python train.py --n_layer=13 --d_model=128 --n_experts=8 --experts_per_token=1 --d_expert=160 --d_shared_expert=320 --activation="gelu" --moe_layers=[1, 2, 3, 4, 5, 6, 7, 8, 9, 10, 11, 12] --router_score="softmax" --normalize_top_k=false --routed_scale=1.75 --balance_loss=0.00699 --balance_bias=false --router_z_loss=0.0001 --shared_expert_gate=true --init_std_router=0.0189 --lr_router=0.000923 --n_head=2 --n_kv_head=2 --head_dim=64 --vocab_size=8192 --norm="layernorm" --norm_place="pre" --norm_eps=1e-05 --positions="learned" --qk_norm=false --attn_scale=0.125 --tie_embeddings=false --parallel_block=false --init="normal" --init_std_qkv=0.0442 --init_std_o=0.00864 --init_std_up=0.0442 --init_std_down=0.00864 --optimizer="soap_variant" --lr=0.00719 --beta1=0.95 --beta2=0.99 --weight_decay=0.022 --lr_head=0.0077 --grad_clip=2.0 --warmup_steps=200 --schedule="cos" --final_lr_fraction=0.03 --batch_tokens=32768 --seq_len=384 --doc_mask=true --train_tokens=392200000 --steps=11969 --dataset="wikipedia_en"
Below are experts of layer 8 (counted from 0) of a mixture-of-experts language model. Rows are named router (the router's row for the expert), up (a neuron's input weights, with its number) and show model dimensions 0-127. Each number is 200 + 30 x the weight over its row's rms, rounded and kept within 0 to 999.
Before each expert's rows: "gets" lists some tokens that make up at least twice as much of what it gets as of all text. This comes from a sample of Wikipedia text that the model never trained on. Tokens count by the router's weight.

# expert 4
gets: " in", " to", " on", " at", " In", " from"
router,173,243,187,193,165,205,207,198,184,137,258,216,195,199,201,241,220,192,214,191,227,160,224,208,188,214,178,236,230,215,160,195,208,214,196,214,202,208,169,225,168,183,203,127,180,181,264,170,164,228,202,242,200,206,161,202,221,170,217,234,206,214,227,202,147,189,244,199,199,174,225,158,218,192,145,238,212,265,211,186,242,180,187,216,142,207,177,267,206,230,172,231,213,249,207,239,250,134,183,204,213,198,216,190,223,216,209,135,190,182,183,197,234,164,173,149,235,204,172,227,163,225,283,209,184,204,200,147
up5,210,209,234,162,212,229,251,189,196,257,210,186,181,226,227,206,147,228,156,172,214,145,157,200,143,218,236,210,256,180,238,180,211,175,184,199,220,181,213,187,227,158,174,136,184,217,252,217,165,194,250,200,182,199,180,236,178,187,237,210,269,204,224,207,155,183,268,185,183,173,249,153,200,223,223,184,212,177,141,188,192,182,126,181,159,209,165,217,182,224,170,212,163,224,172,275,222,219,226,171,189,181,238,183,187,182,161,147,181,195,201,194,205,214,176,200,220,162,160,210,228,204,205,202,187,202,242,184
up6,171,153,180,152,117,232,168,197,199,174,178,166,232,201,171,196,192,163,243,209,210,181,228,184,130,194,193,197,206,223,203,191,218,214,216,189,226,205,192,156,238,152,241,221,195,166,256,193,144,238,194,221,200,183,202,149,200,229,165,189,243,239,181,185,176,199,237,174,124,228,174,215,233,181,219,153,191,234,183,203,229,200,204,151,204,204,124,206,154,178,237,155,210,174,179,246,220,159,181,195,248,192,237,214,241,225,217,159,184,220,230,232,168,209,173,184,155,160,223,188,181,243,191,180,211,220,220,173
up7,145,234,239,226,156,239,93,227,212,238,245,202,170,251,193,197,127,179,190,194,184,174,175,228,215,169,193,197,213,230,226,209,254,194,171,195,217,212,258,226,163,225,127,180,197,236,207,146,221,197,210,196,221,207,169,182,196,220,230,223,221,200,206,205,182,190,213,169,218,186,153,178,208,155,184,214,240,236,160,201,197,200,187,235,237,170,223,195,212,195,182,204,179,216,208,196,220,272,197,186,203,183,232,152,180,195,226,143,190,180,169,134,192,249,212,216,226,162,232,187,212,240,169,163,204,162,223,176
up8,185,239,182,184,182,182,197,226,204,244,168,156,241,153,247,170,180,188,190,190,238,135,193,225,172,233,178,215,198,204,203,177,192,222,185,231,182,152,225,195,225,213,119,210,203,213,205,169,203,221,173,215,249,194,208,230,184,166,148,244,170,222,190,168,220,221,210,231,195,157,185,183,254,160,193,221,204,242,204,221,211,186,198,194,173,213,209,176,230,249,193,228,196,203,173,236,266,156,116,182,150,170,125,214,170,226,173,187,209,186,201,261,204,204,153,241,239,183,226,234,170,201,190,250,205,164,204,166
up9,186,218,189,170,229,218,177,223,227,161,208,197,190,173,191,199,200,124,213,184,180,164,133,233,193,220,221,193,195,259,168,194,279,193,193,242,137,214,165,217,205,190,166,199,183,208,214,115,209,255,159,231,183,177,152,244,170,167,200,169,254,223,182,239,158,220,233,221,206,233,197,239,197,185,168,202,170,249,262,230,233,202,166,194,179,238,216,229,213,229,171,203,140,260,191,223,221,216,177,193,189,235,225,186,174,246,146,226,181,173,204,169,201,219,217,234,212,196,209,187,216,222,235,203,182,183,208,193
up10,161,182,163,177,217,167,219,140,194,162,241,205,212,217,226,203,187,205,197,164,190,167,241,205,205,190,198,266,186,260,166,221,198,228,230,177,211,256,238,167,185,193,228,207,157,172,217,181,158,189,211,230,265,230,191,254,169,183,234,159,178,217,196,187,180,179,220,251,197,209,164,137,231,221,173,228,258,181,226,208,204,172,156,138,182,199,181,199,234,223,237,274,226,242,194,221,163,194,242,199,250,171,192,170,213,210,177,171,198,169,195,218,271,167,191,212,226,193,177,199,197,207,195,155,198,150,167,191
up11,244,212,193,247,191,166,158,214,189,175,209,192,159,232,200,181,247,195,247,120,188,160,188,208,208,201,218,250,153,224,221,201,229,221,203,188,232,250,222,178,171,163,254,243,230,160,178,164,196,261,181,220,183,200,226,236,163,249,218,209,173,209,185,197,228,195,227,190,195,153,237,178,232,217,234,162,269,189,186,213,238,215,204,225,252,162,206,188,215,185,273,172,210,215,200,177,150,212,185,174,241,215,184,197,172,209,178,179,195,187,156,194,259,210,227,184,241,176,189,273,197,229,247,191,181,217,177,187
up12,198,206,204,160,218,197,190,268,267,184,199,165,225,226,199,222,228,139,220,209,190,176,154,177,193,218,204,260,221,259,206,211,233,181,165,163,213,168,195,214,160,140,233,177,246,174,253,162,225,243,195,235,154,198,152,219,196,183,229,235,174,169,224,239,176,190,165,210,161,210,230,258,247,218,169,232,197,224,183,215,188,223,234,213,216,224,190,196,221,197,242,231,199,202,249,170,213,176,212,280,177,199,247,200,199,178,226,206,178,164,231,208,160,224,205,181,178,187,172,212,134,214,188,176,206,223,149,167
up13,141,186,240,173,195,225,160,206,204,223,217,214,212,232,186,236,217,191,241,183,166,174,194,188,195,191,187,201,201,167,245,188,202,196,203,208,199,203,230,204,190,161,222,154,215,209,253,135,233,218,184,197,178,189,237,195,191,274,210,235,138,215,233,218,167,152,179,240,218,139,223,181,228,188,136,180,200,218,161,189,140,202,219,195,127,217,207,237,182,199,190,220,185,182,189,187,243,239,197,244,197,219,211,198,196,232,193,158,141,266,210,200,212,193,152,179,173,217,163,147,185,223,260,194,231,225,271,171
up14,167,182,186,170,240,234,231,186,123,170,287,210,182,196,169,193,159,213,212,200,246,186,227,166,195,219,249,197,217,249,275,194,216,193,181,197,203,201,228,210,197,168,224,143,225,216,225,212,199,194,216,209,215,249,221,173,223,263,229,180,177,203,255,192,210,218,191,265,159,142,224,184,222,177,166,152,186,193,198,195,202,189,163,213,173,194,159,187,196,194,202,258,216,204,202,195,159,229,181,264,184,186,251,166,190,143,192,161,184,220,213,217,238,192,137,175,225,190,191,241,205,221,227,184,244,196,168,211
up15,201,181,125,177,219,206,166,213,207,207,184,198,137,200,191,215,151,177,243,207,224,217,202,224,229,200,172,263,205,213,211,197,155,156,173,235,183,182,229,227,167,182,175,203,160,204,225,217,248,277,210,250,238,231,195,252,217,239,147,168,186,217,209,177,206,208,224,161,206,181,228,209,225,224,185,217,202,201,192,150,229,205,222,203,171,213,113,173,192,184,223,195,240,178,199,257,218,194,190,171,186,180,165,197,205,191,216,172,239,206,174,228,207,151,145,193,236,230,248,172,236,170,264,215,194,243,248,161
up16,172,240,203,177,157,240,158,198,227,173,207,207,174,157,206,187,191,200,223,210,192,160,238,164,212,211,203,207,218,223,184,201,196,217,253,240,251,189,221,131,202,182,232,216,216,244,237,234,195,237,183,219,226,200,169,193,225,206,216,180,248,200,219,177,104,266,196,135,191,138,176,185,171,248,224,186,233,238,205,173,162,165,159,150,208,232,196,221,251,250,205,179,177,232,227,226,253,202,156,192,232,214,160,188,170,219,224,216,203,209,209,175,197,196,153,159,219,199,196,200,153,200,221,198,173,258,194,173
up17,171,152,171,189,179,243,199,200,197,239,212,194,196,236,210,219,203,202,249,203,203,202,137,185,175,266,215,187,191,196,158,188,182,195,223,229,181,217,190,174,224,193,230,116,171,212,222,178,231,193,198,229,154,242,148,213,241,147,192,201,262,147,186,175,138,199,207,218,220,156,221,209,265,213,184,270,173,217,219,190,183,227,242,185,206,271,200,222,167,195,218,255,224,238,193,180,197,170,198,213,263,195,217,204,245,238,248,171,182,231,194,174,176,181,158,211,209,185,207,149,193,172,202,184,226,231,227,189
up18,178,168,214,204,136,209,189,224,138,218,204,203,244,123,179,242,184,237,227,178,173,232,211,198,197,167,216,230,240,150,247,205,192,264,205,225,208,233,203,168,129,173,220,190,146,251,174,181,176,193,218,180,199,176,200,209,207,208,214,194,260,245,223,162,200,170,202,148,222,176,193,235,148,214,196,188,211,255,210,116,219,229,204,149,204,202,198,216,194,221,193,189,178,236,192,217,214,207,211,230,215,151,246,188,183,183,242,207,215,224,189,231,192,200,177,158,200,199,194,171,198,250,227,224,238,199,275,174
up19,236,185,204,208,165,212,185,158,187,183,249,194,235,200,177,194,211,141,227,208,213,198,201,153,192,255,186,136,269,206,206,260,225,200,276,188,185,223,197,178,217,191,178,183,195,230,188,207,211,209,248,208,184,232,175,238,272,277,225,197,217,197,182,204,200,219,179,263,145,198,143,184,235,163,222,214,224,236,238,196,224,187,195,170,167,195,197,176,198,223,178,233,197,222,215,233,221,146,155,181,233,234,169,182,253,167,253,181,169,191,252,204,206,179,174,166,211,219,153,219,216,186,224,220,187,175,177,162
up20,221,200,141,220,227,230,179,228,208,169,162,187,208,202,185,245,214,201,208,208,155,181,176,212,150,195,195,193,129,227,196,175,221,223,221,218,190,186,175,167,177,210,151,173,212,263,215,213,205,213,182,255,221,244,152,216,210,250,169,171,231,215,121,180,203,226,220,211,222,190,180,176,233,173,211,256,155,186,213,197,226,196,174,159,187,205,191,228,169,244,131,215,211,211,249,229,233,207,195,91,218,190,240,201,189,166,240,226,241,224,200,187,172,136,218,181,210,210,197,210,172,216,186,192,185,216,196,141
up21,194,215,217,222,203,157,237,159,258,198,265,148,215,225,215,156,198,236,163,240,215,206,184,239,196,253,210,164,270,226,197,149,186,207,263,186,183,191,205,213,218,163,225,141,216,232,243,193,165,199,212,178,163,198,161,197,230,250,179,228,147,278,193,190,171,162,231,190,172,240,250,166,192,171,194,168,195,170,188,224,257,238,192,219,168,206,215,203,176,166,220,240,209,198,181,176,225,172,163,178,220,190,209,238,177,162,224,162,213,148,211,207,228,214,205,174,251,187,186,211,216,223,180,196,169,190,175,217

# expert 5
gets: "\n", " of", "|", "-", "==", " by"
router,188,164,249,203,173,171,133,190,201,173,233,183,197,191,178,207,234,185,169,279,291,187,213,239,202,201,185,203,199,185,193,186,200,180,215,203,202,196,212,257,229,193,172,226,140,162,190,203,154,161,227,196,209,133,208,213,269,190,202,195,245,223,183,191,171,188,168,196,172,176,202,141,241,208,233,204,188,179,172,227,159,228,149,218,178,222,200,161,187,221,186,188,222,217,182,199,163,219,222,202,190,204,193,191,104,226,189,165,173,228,148,212,180,206,281,236,195,194,202,258,208,215,196,199,229,228,171,202
up5,189,214,248,198,193,222,250,217,227,199,201,155,163,218,216,194,170,205,206,199,258,198,200,177,207,202,283,198,250,183,162,228,213,180,207,188,207,185,190,188,197,145,232,141,226,224,202,251,168,138,212,190,187,216,188,200,247,148,182,182,218,230,200,215,210,208,231,227,128,207,230,204,239,222,151,170,194,131,261,168,226,211,189,250,188,184,193,186,209,203,202,217,242,234,203,230,213,203,236,196,189,175,149,234,195,174,212,231,158,247,179,198,240,181,198,181,202,207,179,230,184,163,145,189,149,283,211,228
up6,223,159,230,237,225,153,170,147,238,150,181,187,229,250,144,174,194,197,182,256,196,196,176,216,218,229,204,170,152,207,207,225,216,200,227,254,198,118,245,191,209,158,209,229,199,230,242,246,202,159,133,202,227,178,198,208,209,182,156,178,169,219,217,169,194,174,179,178,213,240,240,217,156,171,185,238,198,189,221,196,206,177,212,220,186,176,199,197,195,199,215,220,230,209,172,186,225,220,142,183,196,231,216,119,196,207,206,169,178,217,235,187,190,247,249,243,196,178,218,139,229,210,242,145,215,159,178,177
up7,222,257,173,153,187,211,183,193,223,243,204,236,162,252,232,217,244,156,145,193,223,181,206,219,234,201,201,197,168,175,182,156,169,198,182,170,177,192,179,195,243,222,224,213,234,187,280,229,192,215,183,213,238,117,197,230,224,257,191,180,209,226,158,225,183,232,176,200,192,193,204,194,234,160,188,165,151,223,177,189,224,193,193,214,232,250,205,234,184,173,201,211,193,196,232,191,159,171,191,166,208,213,207,214,225,178,207,175,96,155,155,230,198,204,161,245,242,183,215,163,152,180,154,202,194,181,189,236
up8,171,148,199,203,211,234,192,195,202,204,279,149,159,178,222,201,168,210,219,190,205,216,212,185,187,141,220,211,179,228,129,169,211,191,214,175,181,183,240,177,180,184,222,167,203,165,199,196,189,257,152,271,226,162,208,202,190,195,188,124,208,242,204,254,196,239,239,234,214,152,200,252,202,202,195,161,203,170,162,216,209,159,206,182,179,135,174,247,219,217,184,210,187,226,205,213,202,190,150,219,174,179,181,213,169,206,213,230,213,171,181,153,189,248,268,169,192,235,229,178,179,273,235,176,195,187,197,195
up9,164,221,200,237,169,267,187,181,158,177,241,185,159,185,223,169,196,202,222,193,159,205,217,166,211,183,217,225,194,194,189,242,271,214,224,232,184,238,208,188,189,239,212,172,232,221,208,183,146,187,200,193,219,157,237,199,193,236,223,196,222,194,219,156,222,209,274,186,240,200,173,170,229,159,213,227,205,180,203,197,170,142,212,176,182,166,194,162,194,206,212,245,231,231,241,252,188,198,264,172,244,174,203,163,176,152,195,188,188,233,242,192,164,157,313,213,211,173,193,217,202,213,190,211,206,141,231,200
up10,155,175,209,173,243,199,233,183,196,232,237,149,188,175,215,219,176,227,234,208,260,183,245,247,199,175,223,226,255,174,201,228,195,218,203,197,190,205,203,203,252,211,199,247,211,177,198,173,165,242,159,200,200,150,173,231,192,196,247,240,270,227,208,199,243,175,171,180,189,187,223,173,181,192,181,225,239,213,190,167,228,198,238,205,220,199,170,189,216,165,193,190,233,154,203,139,296,192,157,201,228,200,161,211,144,167,191,207,184,210,138,233,201,124,228,197,237,193,196,175,250,241,211,229,213,214,209,171
up11,221,212,208,192,192,191,164,214,205,171,200,233,210,194,181,165,244,180,208,184,186,225,186,226,156,209,207,192,189,175,190,201,219,236,171,220,157,183,210,210,216,208,214,184,187,223,219,245,205,184,217,237,193,154,202,172,243,203,161,241,234,222,200,197,224,208,201,268,210,145,238,199,231,269,170,187,160,189,196,162,246,186,210,185,188,138,267,209,235,123,225,192,170,174,203,200,220,237,234,122,235,154,152,235,189,183,216,223,142,232,226,161,187,243,172,266,183,195,189,152,212,214,141,209,229,169,198,239
up12,263,189,175,161,202,197,249,174,170,212,235,165,207,221,217,224,215,260,208,241,219,182,210,180,207,253,211,198,213,235,135,225,211,239,220,210,176,229,215,188,224,193,188,204,227,155,200,241,166,193,236,183,140,229,171,164,222,198,165,150,177,239,179,226,244,139,185,233,202,242,215,196,235,190,236,226,197,222,133,158,198,228,190,216,202,192,218,171,158,259,199,196,242,187,209,167,169,167,197,192,207,232,186,217,190,217,124,189,169,176,205,134,182,215,193,186,220,190,157,175,185,189,209,164,207,260,180,136
up13,172,242,158,120,224,170,142,182,250,200,219,267,143,231,204,245,231,162,183,210,178,170,184,267,190,222,189,167,203,190,183,203,177,168,186,195,192,179,229,184,232,217,209,224,198,214,145,201,182,206,207,191,199,188,163,162,227,219,187,207,238,185,151,159,192,135,156,225,215,203,190,151,191,165,243,198,250,225,110,209,221,189,179,213,220,200,190,222,188,219,164,176,169,225,193,239,238,193,205,220,217,167,179,235,201,169,246,165,228,191,232,197,195,221,259,223,193,204,178,200,230,176,181,141,233,182,220,178
up14,206,164,215,234,207,246,191,159,200,191,195,229,155,186,147,242,195,219,190,162,225,223,155,265,159,161,185,186,212,115,152,257,190,234,167,246,192,220,194,162,222,226,197,232,201,254,145,217,195,193,191,247,157,259,184,209,244,172,198,201,188,269,157,177,204,203,172,202,222,186,219,211,233,235,202,226,218,184,197,198,181,200,144,199,172,149,187,218,212,216,183,200,231,168,212,177,234,259,173,183,232,232,185,245,188,180,218,206,133,212,198,205,203,202,198,208,248,242,234,139,182,190,182,171,207,196,200,194
up15,156,166,221,178,179,185,204,163,177,201,173,174,237,223,266,187,200,175,225,253,243,203,181,185,194,143,199,194,158,187,168,251,177,208,191,218,231,148,159,219,203,182,198,212,151,221,171,177,206,152,169,249,240,252,216,201,221,198,212,175,216,213,160,237,186,189,224,182,196,172,228,244,267,264,212,163,176,200,138,185,215,196,186,195,192,197,163,199,190,223,196,211,211,188,218,181,270,226,239,164,240,199,215,257,122,245,207,163,194,191,201,233,194,219,185,196,181,162,165,190,218,162,194,170,162,255,175,198
up16,163,252,257,187,242,227,205,190,216,201,178,202,214,216,205,185,180,164,180,182,180,191,155,175,238,196,217,254,229,172,224,219,239,214,142,228,124,202,213,192,216,231,208,222,182,179,151,221,246,183,225,211,147,158,184,205,177,209,207,215,245,258,211,187,219,163,202,219,246,182,177,155,203,270,280,204,222,153,148,215,201,204,188,218,230,230,204,165,225,151,215,198,250,219,226,135,174,218,174,199,174,198,180,165,141,230,163,194,181,209,189,195,211,255,227,184,180,219,188,194,214,205,247,184,180,234,210,170
up17,180,129,174,189,193,272,212,216,205,174,208,180,150,169,186,242,160,195,175,210,221,221,207,246,178,207,226,218,199,211,284,222,215,196,268,182,219,172,224,225,259,196,236,210,165,186,163,170,151,224,219,228,174,196,193,241,263,237,244,181,147,211,204,148,171,189,183,228,173,150,186,228,232,187,195,213,179,192,185,219,218,230,165,196,202,145,223,157,220,224,186,150,206,182,236,215,171,273,185,198,251,163,210,201,203,256,211,194,218,173,199,186,200,217,221,211,234,178,221,157,218,233,179,234,199,224,182,191
up18,161,201,216,225,185,192,150,227,220,173,229,234,233,247,184,236,194,203,155,249,195,197,188,193,185,245,197,199,188,192,184,178,221,197,242,155,235,220,188,257,240,171,211,187,182,228,211,189,196,203,194,215,253,212,234,207,252,157,188,184,212,253,152,271,206,206,165,169,209,152,131,202,240,205,194,174,200,216,167,188,191,178,151,174,224,224,184,182,158,240,203,200,191,217,235,129,217,178,182,188,218,213,205,179,172,197,155,222,147,224,162,160,183,162,215,236,184,240,249,165,138,192,136,180,192,232,231,180
up19,245,278,175,185,215,159,183,229,190,206,223,198,227,179,216,180,212,153,205,205,194,205,201,159,204,249,217,197,242,219,176,188,188,167,205,148,206,216,176,220,203,160,220,143,153,243,232,212,214,214,194,200,191,226,210,202,232,192,184,233,172,223,204,180,136,226,179,190,218,189,252,196,216,153,140,232,189,223,230,176,181,201,163,194,240,281,200,179,225,235,243,198,212,239,210,177,168,229,201,275,212,194,186,161,196,189,148,174,155,223,234,105,164,145,188,211,239,200,189,206,184,213,192,160,175,168,193,182
up20,252,202,240,168,169,148,176,200,228,230,247,228,126,161,195,201,196,154,214,212,192,177,179,279,156,187,216,188,203,202,184,211,226,194,234,212,226,228,220,211,183,125,212,193,215,202,209,183,244,204,230,211,163,229,156,151,272,190,206,201,212,173,139,239,247,189,182,166,212,162,177,169,173,216,211,194,167,205,232,194,185,164,209,215,155,244,210,238,175,229,185,186,239,205,138,200,167,237,207,172,161,164,226,202,229,265,186,167,216,234,185,176,206,243,224,215,201,217,159,192,207,228,172,231,206,176,177,232
up21,205,197,213,210,151,216,211,164,232,179,221,187,170,216,226,198,207,155,217,197,183,210,146,163,166,267,214,243,240,217,154,219,176,208,231,212,233,205,225,210,208,210,260,168,241,224,228,197,208,158,127,171,172,179,146,173,291,231,213,142,227,166,213,193,239,201,219,217,227,199,171,171,200,205,189,153,197,203,148,180,200,217,234,193,214,199,183,111,225,156,184,231,204,227,204,210,241,174,171,218,266,167,202,180,213,190,162,208,205,205,194,203,215,234,209,199,168,239,212,206,189,257,172,230,222,164,175,164

# expert 3
gets: ".", ",", " and", "s.", "s,", ")"
router,227,232,221,211,202,175,213,162,196,228,214,236,130,173,212,128,174,161,223,193,171,195,210,138,191,209,233,186,188,205,153,180,167,195,197,197,200,189,223,278,231,243,207,217,282,181,204,191,188,255,229,224,154,224,154,200,256,254,171,155,206,196,202,162,246,186,224,195,232,262,186,163,184,246,191,161,191,162,199,213,194,219,161,138,224,192,187,203,201,178,188,225,187,191,229,165,194,208,188,253,137,207,219,205,207,179,221,178,224,179,217,190,212,217,206,234,233,203,204,162,204,255,215,171,229,190,176,252
up5,211,176,190,178,153,170,220,216,208,261,203,161,203,162,221,224,224,216,178,203,207,199,139,207,186,170,171,227,218,165,153,209,226,213,195,159,175,188,242,224,218,137,137,167,187,204,203,238,204,180,176,199,189,199,196,202,245,207,208,162,220,234,190,198,216,181,256,185,180,206,162,230,188,252,244,200,198,178,193,171,247,221,162,240,217,204,174,206,174,224,174,223,246,281,224,180,221,247,188,151,184,247,150,238,204,155,193,162,213,237,187,245,153,211,198,171,218,184,129,203,159,218,200,257,177,169,241,193
up6,271,156,200,202,156,199,150,191,178,172,214,219,221,209,194,215,218,201,238,232,171,178,218,248,155,182,186,216,205,288,218,185,196,190,196,167,219,192,161,233,148,154,225,184,227,165,217,230,194,220,207,261,203,173,187,234,264,248,182,200,193,247,128,196,228,205,175,174,241,203,169,216,195,191,255,173,206,206,172,152,181,228,207,148,206,211,157,166,187,176,250,202,199,184,225,196,210,211,169,189,242,246,222,170,180,212,172,245,212,238,182,168,178,185,155,206,203,210,206,184,177,233,247,210,260,205,181,147
up7,232,203,181,133,233,116,210,202,193,208,188,217,221,205,195,165,204,207,225,198,176,184,182,264,186,202,225,264,200,214,182,243,211,158,142,230,160,201,222,225,199,197,198,182,229,209,225,210,192,179,198,236,185,210,181,217,249,206,167,167,232,145,226,164,188,174,193,200,198,215,164,232,150,192,216,130,226,154,210,184,215,177,181,220,205,161,151,206,147,192,175,263,210,131,232,135,182,281,207,172,240,212,217,204,210,180,192,216,191,267,197,158,217,184,186,218,167,213,187,248,220,189,213,175,223,185,214,216
up8,218,187,232,191,213,98,192,215,200,186,224,237,198,169,216,212,200,183,166,171,216,152,221,151,240,158,233,200,230,266,159,181,224,203,182,175,174,197,218,260,197,184,219,216,235,202,254,150,142,240,152,201,219,172,210,169,206,230,203,184,238,186,212,173,196,217,197,236,239,250,253,189,216,222,178,188,180,218,208,231,239,214,197,206,250,215,206,209,221,137,224,196,237,157,173,157,191,164,214,222,162,218,210,233,209,174,255,218,134,202,184,156,205,205,213,190,255,226,172,163,216,199,194,218,180,183,224,245
up9,225,176,169,241,200,188,186,162,251,196,203,186,216,213,208,203,183,167,198,233,209,148,206,214,174,242,208,183,180,200,213,227,206,147,202,175,266,233,156,154,167,165,264,192,209,180,240,172,168,215,175,227,201,208,227,180,234,208,196,179,187,225,148,187,181,201,183,212,260,131,237,209,198,194,232,186,283,186,221,201,194,219,210,169,252,177,123,184,221,184,279,191,227,200,195,218,167,225,235,217,182,223,223,177,204,193,214,151,190,222,159,202,202,226,193,150,175,261,167,242,208,203,206,148,189,190,147,224
up10,196,204,162,242,202,195,190,185,197,204,227,247,191,176,240,170,172,205,180,191,244,163,176,218,149,263,209,178,232,207,188,226,190,254,222,190,207,235,202,195,151,165,189,192,181,155,204,197,208,202,255,241,235,201,157,193,250,226,230,239,190,188,218,208,255,186,180,240,219,184,208,158,222,208,230,200,199,131,165,200,133,207,167,190,203,179,251,247,197,174,228,216,182,191,203,226,231,158,207,162,175,189,174,219,245,284,225,229,198,206,163,229,200,232,162,135,254,243,183,238,212,246,219,239,184,196,196,224
up11,195,199,194,158,212,203,196,205,132,278,242,159,199,148,189,211,190,195,216,232,184,202,212,178,175,236,186,162,204,230,186,170,247,155,177,216,190,190,243,174,217,224,182,202,217,202,163,221,204,192,205,226,192,233,230,226,215,184,168,221,197,196,195,173,230,197,195,169,171,196,117,183,233,218,200,169,200,103,173,173,146,168,172,165,203,197,159,172,167,158,200,248,222,194,219,265,193,228,165,174,197,188,207,164,216,214,204,208,200,190,217,215,242,215,274,243,214,172,248,156,209,146,160,148,212,225,229,185
up12,220,194,188,204,193,217,239,219,159,246,182,219,225,179,228,147,226,236,224,144,162,174,233,222,252,204,240,220,176,200,183,177,196,231,176,223,216,194,184,192,194,199,185,166,265,202,184,218,177,243,227,257,200,235,160,189,241,202,192,136,217,156,231,204,182,188,172,214,186,262,202,153,194,213,183,158,194,208,239,167,172,225,194,206,207,200,161,152,212,197,179,187,196,230,154,221,173,179,190,143,181,173,164,228,162,224,162,211,162,217,263,169,175,173,174,218,164,212,232,249,174,218,159,183,295,220,204,223
up13,223,246,161,210,194,158,188,168,248,138,238,212,163,192,207,273,219,175,211,213,185,179,202,208,193,171,168,266,161,261,163,169,164,190,232,190,223,162,245,297,201,150,228,220,201,214,175,222,192,231,200,209,123,177,182,188,201,228,183,227,221,235,231,215,155,195,180,211,174,194,192,196,167,237,208,181,210,210,206,180,217,190,159,220,210,213,197,189,203,182,154,216,148,191,227,179,208,219,177,217,150,214,193,245,238,202,175,220,201,169,234,245,204,210,162,196,227,187,203,152,181,211,135,256,231,232,201,191
up14,185,211,190,185,180,186,228,125,220,170,186,217,244,175,170,215,237,235,170,240,183,197,227,158,165,146,227,199,176,161,179,228,183,158,242,182,281,242,218,168,203,238,206,156,136,264,217,131,221,189,188,204,169,213,209,215,185,187,196,187,247,194,228,204,192,242,204,244,224,195,277,209,249,200,165,205,145,178,193,182,194,167,179,188,202,208,195,230,168,221,230,177,194,198,203,178,181,243,185,223,204,196,189,174,185,212,192,190,216,194,170,162,186,202,221,246,266,241,215,160,221,239,238,229,250,216,179,171
up15,169,143,244,184,226,191,161,242,202,236,171,147,217,192,200,175,232,116,235,138,236,182,217,125,169,235,202,204,239,171,228,205,220,187,229,214,191,205,193,173,135,187,273,183,205,199,141,241,195,170,239,257,190,238,228,186,242,224,184,208,188,179,205,211,197,178,171,217,230,171,194,202,253,232,237,220,205,213,180,230,196,172,210,194,169,175,128,207,196,193,166,220,203,219,164,241,199,157,177,199,179,166,192,225,177,209,178,212,206,145,207,225,214,165,230,189,195,161,250,201,232,205,233,232,179,211,199,227
up16,186,187,197,256,196,176,210,206,221,211,213,227,148,197,207,221,201,185,201,236,198,204,174,180,228,183,198,169,197,202,159,188,207,201,189,164,183,156,197,185,226,218,190,203,177,224,209,171,136,199,154,225,150,191,277,242,177,204,249,197,211,223,224,198,196,260,194,215,240,202,239,256,216,220,175,195,183,219,175,196,165,183,220,152,189,140,199,212,219,195,133,209,169,128,227,210,155,191,176,190,236,181,269,235,144,201,202,156,181,180,190,240,249,255,143,249,212,213,241,198,205,218,152,207,162,177,165,240
up17,186,162,178,213,232,153,185,206,181,208,189,247,136,214,266,212,197,192,239,179,193,180,237,246,220,200,225,159,207,210,211,184,172,158,209,183,239,160,234,218,209,222,166,209,158,206,260,230,153,184,158,221,220,215,191,203,154,256,211,233,231,218,228,174,167,137,213,245,155,172,209,231,159,198,163,151,234,193,171,180,201,226,238,229,248,195,207,244,204,200,200,182,219,186,249,149,207,257,195,219,199,234,214,203,236,208,216,227,234,186,264,201,182,160,200,189,198,165,183,215,212,202,203,186,292,179,181,191
up18,212,223,188,240,210,191,237,149,161,218,246,259,205,218,253,136,155,239,175,190,165,184,204,178,200,200,228,250,183,197,234,234,161,225,205,231,192,153,192,220,167,198,185,225,222,169,225,151,189,156,184,219,235,178,216,176,206,220,216,199,197,204,207,201,231,203,171,230,191,233,174,172,190,219,169,207,188,191,203,182,201,289,213,218,240,166,196,172,206,201,136,251,157,249,189,230,182,222,157,191,189,230,214,233,167,176,160,194,185,209,217,229,221,147,192,273,216,215,207,193,182,200,123,153,232,248,185,167
up19,224,213,187,195,207,176,210,185,211,239,195,222,201,203,245,190,198,188,284,210,188,184,239,215,206,201,214,214,222,233,160,210,228,191,209,215,210,172,195,183,194,173,153,244,200,247,186,210,277,231,214,200,233,198,276,227,174,202,176,193,203,188,205,139,158,173,164,231,193,232,155,203,230,269,163,209,221,145,236,216,175,202,198,156,197,184,203,223,204,223,186,219,171,174,205,213,178,247,181,215,148,241,233,211,190,199,249,185,224,169,166,227,202,253,270,244,209,163,270,210,209,235,171,176,241,162,179,250
up20,255,202,217,217,291,202,188,149,159,211,265,164,169,165,175,213,205,178,217,197,213,182,194,239,177,175,221,269,193,236,229,254,173,194,237,207,193,261,197,185,172,228,209,164,155,154,196,181,176,198,188,174,225,175,216,205,227,201,189,199,183,210,141,225,174,212,266,269,195,216,181,245,199,207,224,173,194,193,174,193,170,197,139,195,198,211,219,220,211,160,188,178,171,193,219,189,242,210,222,191,199,212,216,217,162,189,200,170,254,128,150,186,186,204,199,170,226,234,178,191,124,211,209,180,226,245,175,176
up21,209,182,188,235,199,198,185,200,213,244,175,208,199,217,175,204,204,130,196,258,217,202,236,213,121,231,185,230,205,226,215,218,204,197,232,141,146,262,233,223,214,183,193,201,233,230,217,217,180,185,162,184,224,173,160,143,218,244,186,209,185,191,161,194,169,176,220,245,201,227,180,188,163,167,235,133,207,184,216,172,179,271,244,208,203,192,160,164,195,181,197,199,204,194,277,210,206,204,138,219,216,200,197,185,253,192,161,162,194,170,225,221,196,254,174,214,227,206,184,215,151,255,199,168,240,225,158,235